{"n_layer": 19, "d_model": 128, "n_experts": 40, "experts_per_token": 8, "d_expert": 32, "d_shared_expert": 64, "activation": "quick_gelu", "moe_layers": [1, 2, 3, 4, 5, 6, 7, 8, 9, 10, 11, 12, 13, 14, 15, 16, 17, 18], "router_score": "softmax", "normalize_top_k": true, "routed_scale": 1.0, "balance_loss": 0.0155, "balance_bias": false, "router_cosine_scale": 10.0, "init_std_router": 0.0212, "lr_router": 0.00116, "vocab_size": 2048, "norm": "rmsnorm", "norm_eps": 1e-06, "tie_embeddings": false, "optimizer": "adamw", "lr": 0.00433, "beta1": 0.95, "beta2": 0.99, "batch_tokens": 65536, "seq_len": 256, "train_tokens": 498800000, "steps": 7612, "dataset": "wikipedia_en"}
Below are experts of layer 5 (counted from 0) of a mixture-of-experts language model. Rows are named router (the router's row for the expert) and show model dimensions 0-127. Each number is 200 + 40 x the weight over its row's rms, rounded and kept within 0 to 999.
After each expert's rows: a language model's description of what the expert responds to. This comes from a sample of Wikipedia text that the model never trained on.

# expert 33
router,149,249,178,257,225,237,98,188,266,179,239,228,277,240,207,188,222,150,206,121,208,194,116,143,155,208,172,215,219,217,214,154,199,186,255,206,142,233,228,243,201,213,222,193,121,238,211,235,217,242,215,230,116,251,227,169,206,188,190,241,269,226,108,231,169,167,166,219,180,247,227,229,178,165,212,193,178,231,193,284,275,201,149,231,212,192,230,79,229,187,201,191,161,213,150,233,255,177,213,211,233,145,239,166,252,164,175,239,187,176,165,195,281,234,176,193,138,158,192,181,200,230,195,169,238,242,255,226
What it handles: First pieces of words after articles or spaces, such as aff in affiliate, some in somewhat, ex, comp; also endings ed, y.

# expert 23
router,215,178,277,147,213,178,229,229,227,193,138,269,243,270,168,164,209,155,250,217,147,107,167,215,253,167,252,167,116,179,196,195,138,211,236,222,229,182,278,210,190,229,211,156,181,193,205,226,248,193,231,167,222,251,186,176,198,195,242,201,227,209,205,224,172,206,176,206,149,248,239,138,186,203,181,197,146,224,160,168,282,245,173,171,175,152,152,266,156,98,259,204,226,158,232,158,200,162,186,169,222,129,214,181,272,205,211,152,256,182,259,212,178,240,257,143,203,152,189,218,160,178,217,133,228,197,256,109
What it handles: Verb endings -ed and -ated, especially named after also or officially, plus table pipes and closing parentheses before commas or periods.

# expert 38
router,217,161,219,256,197,227,283,181,235,167,182,224,229,212,206,282,222,160,201,177,212,193,175,129,249,229,218,155,222,200,242,238,203,152,201,182,226,186,271,151,147,148,170,195,212,201,223,183,204,232,155,234,129,236,153,117,229,185,228,164,152,249,160,258,249,231,192,233,200,265,235,211,221,282,233,194,258,195,119,192,125,209,157,300,256,174,179,158,196,217,165,165,183,170,236,174,147,140,168,251,195,211,239,186,172,166,205,241,199,200,306,190,177,176,263,242,245,200,187,164,292,197,167,177,155,202,237,262
What it handles: Commas and linking words joining clauses in narrative prose, such as commas after dates, and, that, which, but.

# expert 11
router,219,209,157,225,227,153,196,201,313,159,270,142,156,215,232,167,233,243,218,195,244,212,200,150,157,149,187,227,226,183,259,164,219,211,225,212,213,156,205,218,246,184,160,162,158,265,173,157,156,191,240,260,209,204,175,193,213,248,224,102,149,156,161,230,251,217,168,232,202,216,238,164,177,172,178,234,117,275,244,216,172,191,179,246,188,150,175,209,227,174,203,237,250,201,245,190,197,121,166,206,200,81,258,138,184,235,197,189,229,185,198,190,240,230,124,237,192,169,188,198,250,184,170,161,206,260,292,291
What it handles: Pipe separators in sports and results tables, especially after column headers like Rank, plus section-heading === marks and sentence-final periods.

# expert 26
router,169,168,329,201,201,238,180,229,160,142,214,161,207,225,177,192,242,216,230,194,124,135,167,159,116,215,208,250,165,156,222,234,184,230,106,181,184,218,197,206,206,162,148,178,206,159,145,213,188,166,197,185,232,227,242,234,176,136,251,206,256,208,333,203,218,167,207,228,218,239,165,182,239,168,289,266,171,201,126,198,136,195,153,182,199,198,117,199,194,225,168,199,163,185,145,220,187,229,214,240,199,244,217,166,134,169,198,185,254,253,242,219,219,220,184,127,189,175,116,181,173,147,201,250,218,227,244,202
What it handles: Forms of be and have plus the and as, especially in passive constructions, such as was estimated, had been, were.

# expert 0
router,195,198,195,149,132,190,148,233,136,214,176,198,146,184,214,224,186,157,165,164,195,226,212,182,244,200,221,284,218,211,194,160,177,162,93,243,175,205,144,166,217,184,233,185,253,199,237,212,117,201,171,220,229,227,213,197,163,202,152,226,187,137,201,264,193,238,284,219,207,189,243,234,249,255,143,205,205,158,147,227,193,217,166,232,168,205,267,131,188,180,209,210,266,213,118,202,200,277,180,272,204,149,247,279,175,192,162,252,155,198,239,193,148,53,231,216,185,220,198,268,197,234,201,196,254,189,210,241
What it handles: Consonant-vowel fragments inside words and names, often after a first piece, such as Car-va-jal, in-va-sion, Cor-p-oration, S-p-in.

# expert 35
router,210,262,126,138,149,218,166,98,218,247,163,187,189,200,206,196,235,227,165,204,195,148,134,159,241,209,286,232,163,204,221,142,176,210,230,146,207,237,288,226,187,178,222,208,222,180,203,170,197,197,147,186,238,133,170,184,119,163,272,188,173,205,171,216,198,285,240,186,197,158,201,179,215,218,227,175,177,256,152,189,244,228,197,249,178,169,256,218,213,189,206,148,190,177,269,202,224,114,210,207,227,96,120,166,208,269,178,214,186,256,232,146,162,288,177,202,184,252,140,175,188,235,201,153,149,191,195,249
What it handles: Line breaks ending reference or list entries, pipes starting table rows, and year numbers like 19, 18, 17, plus degree signs.

# expert 21
router,226,185,131,224,117,170,259,158,108,174,180,173,254,205,242,250,266,155,195,138,166,175,171,251,190,186,219,241,217,105,240,284,236,247,233,192,218,164,233,314,201,275,208,204,202,189,198,224,174,259,224,226,232,206,214,153,250,171,203,176,223,159,242,211,251,245,199,206,180,237,180,176,256,176,209,212,218,228,235,173,182,220,133,215,234,199,269,298,163,246,132,139,135,237,218,226,178,248,180,212,210,232,218,230,183,188,225,241,143,241,188,239,208,200,228,184,135,200,150,190,197,181,209,251,239,174,180,123
What it handles: Function words in running prose, mostly of, the, a, in, to, with, by, as in made up of, is a species.

# expert 15
router,202,189,261,164,309,248,218,125,241,140,190,171,204,187,181,243,162,186,169,277,200,166,161,215,215,200,220,186,222,259,178,163,258,232,198,295,143,144,182,169,183,139,217,238,223,229,223,255,277,219,266,203,190,164,262,184,202,235,204,210,264,143,94,196,208,163,202,208,194,169,187,247,168,165,112,169,247,175,201,130,170,113,207,173,201,196,180,143,224,233,257,218,171,217,223,122,214,185,256,150,160,197,191,259,234,221,230,195,201,194,198,223,249,222,250,167,166,206,258,243,158,189,207,162,160,216,203,255
What it handles: Word-internal pieces, especially -ial in adjectives like martial, myocardial, and fragments of place names and words such as U-gan-da, Const-it-ution.

# expert 34
router,181,221,226,189,223,222,152,200,166,212,189,192,247,148,222,295,98,108,177,250,240,268,198,251,242,174,224,178,226,141,146,259,165,222,152,162,220,188,155,170,167,160,126,175,192,125,199,192,289,232,236,210,232,209,110,240,172,246,206,232,178,176,215,207,161,135,214,190,200,187,278,159,190,95,222,171,192,132,240,209,159,179,253,176,170,234,129,158,181,163,239,188,196,236,176,223,180,192,221,232,228,204,169,152,185,201,144,260,223,200,131,192,249,169,175,124,219,186,258,202,201,201,238,218,223,183,160,187
What it handles: Short pieces right after a capital initial in names, such as Win in Winchester and Windass, ru in drummers.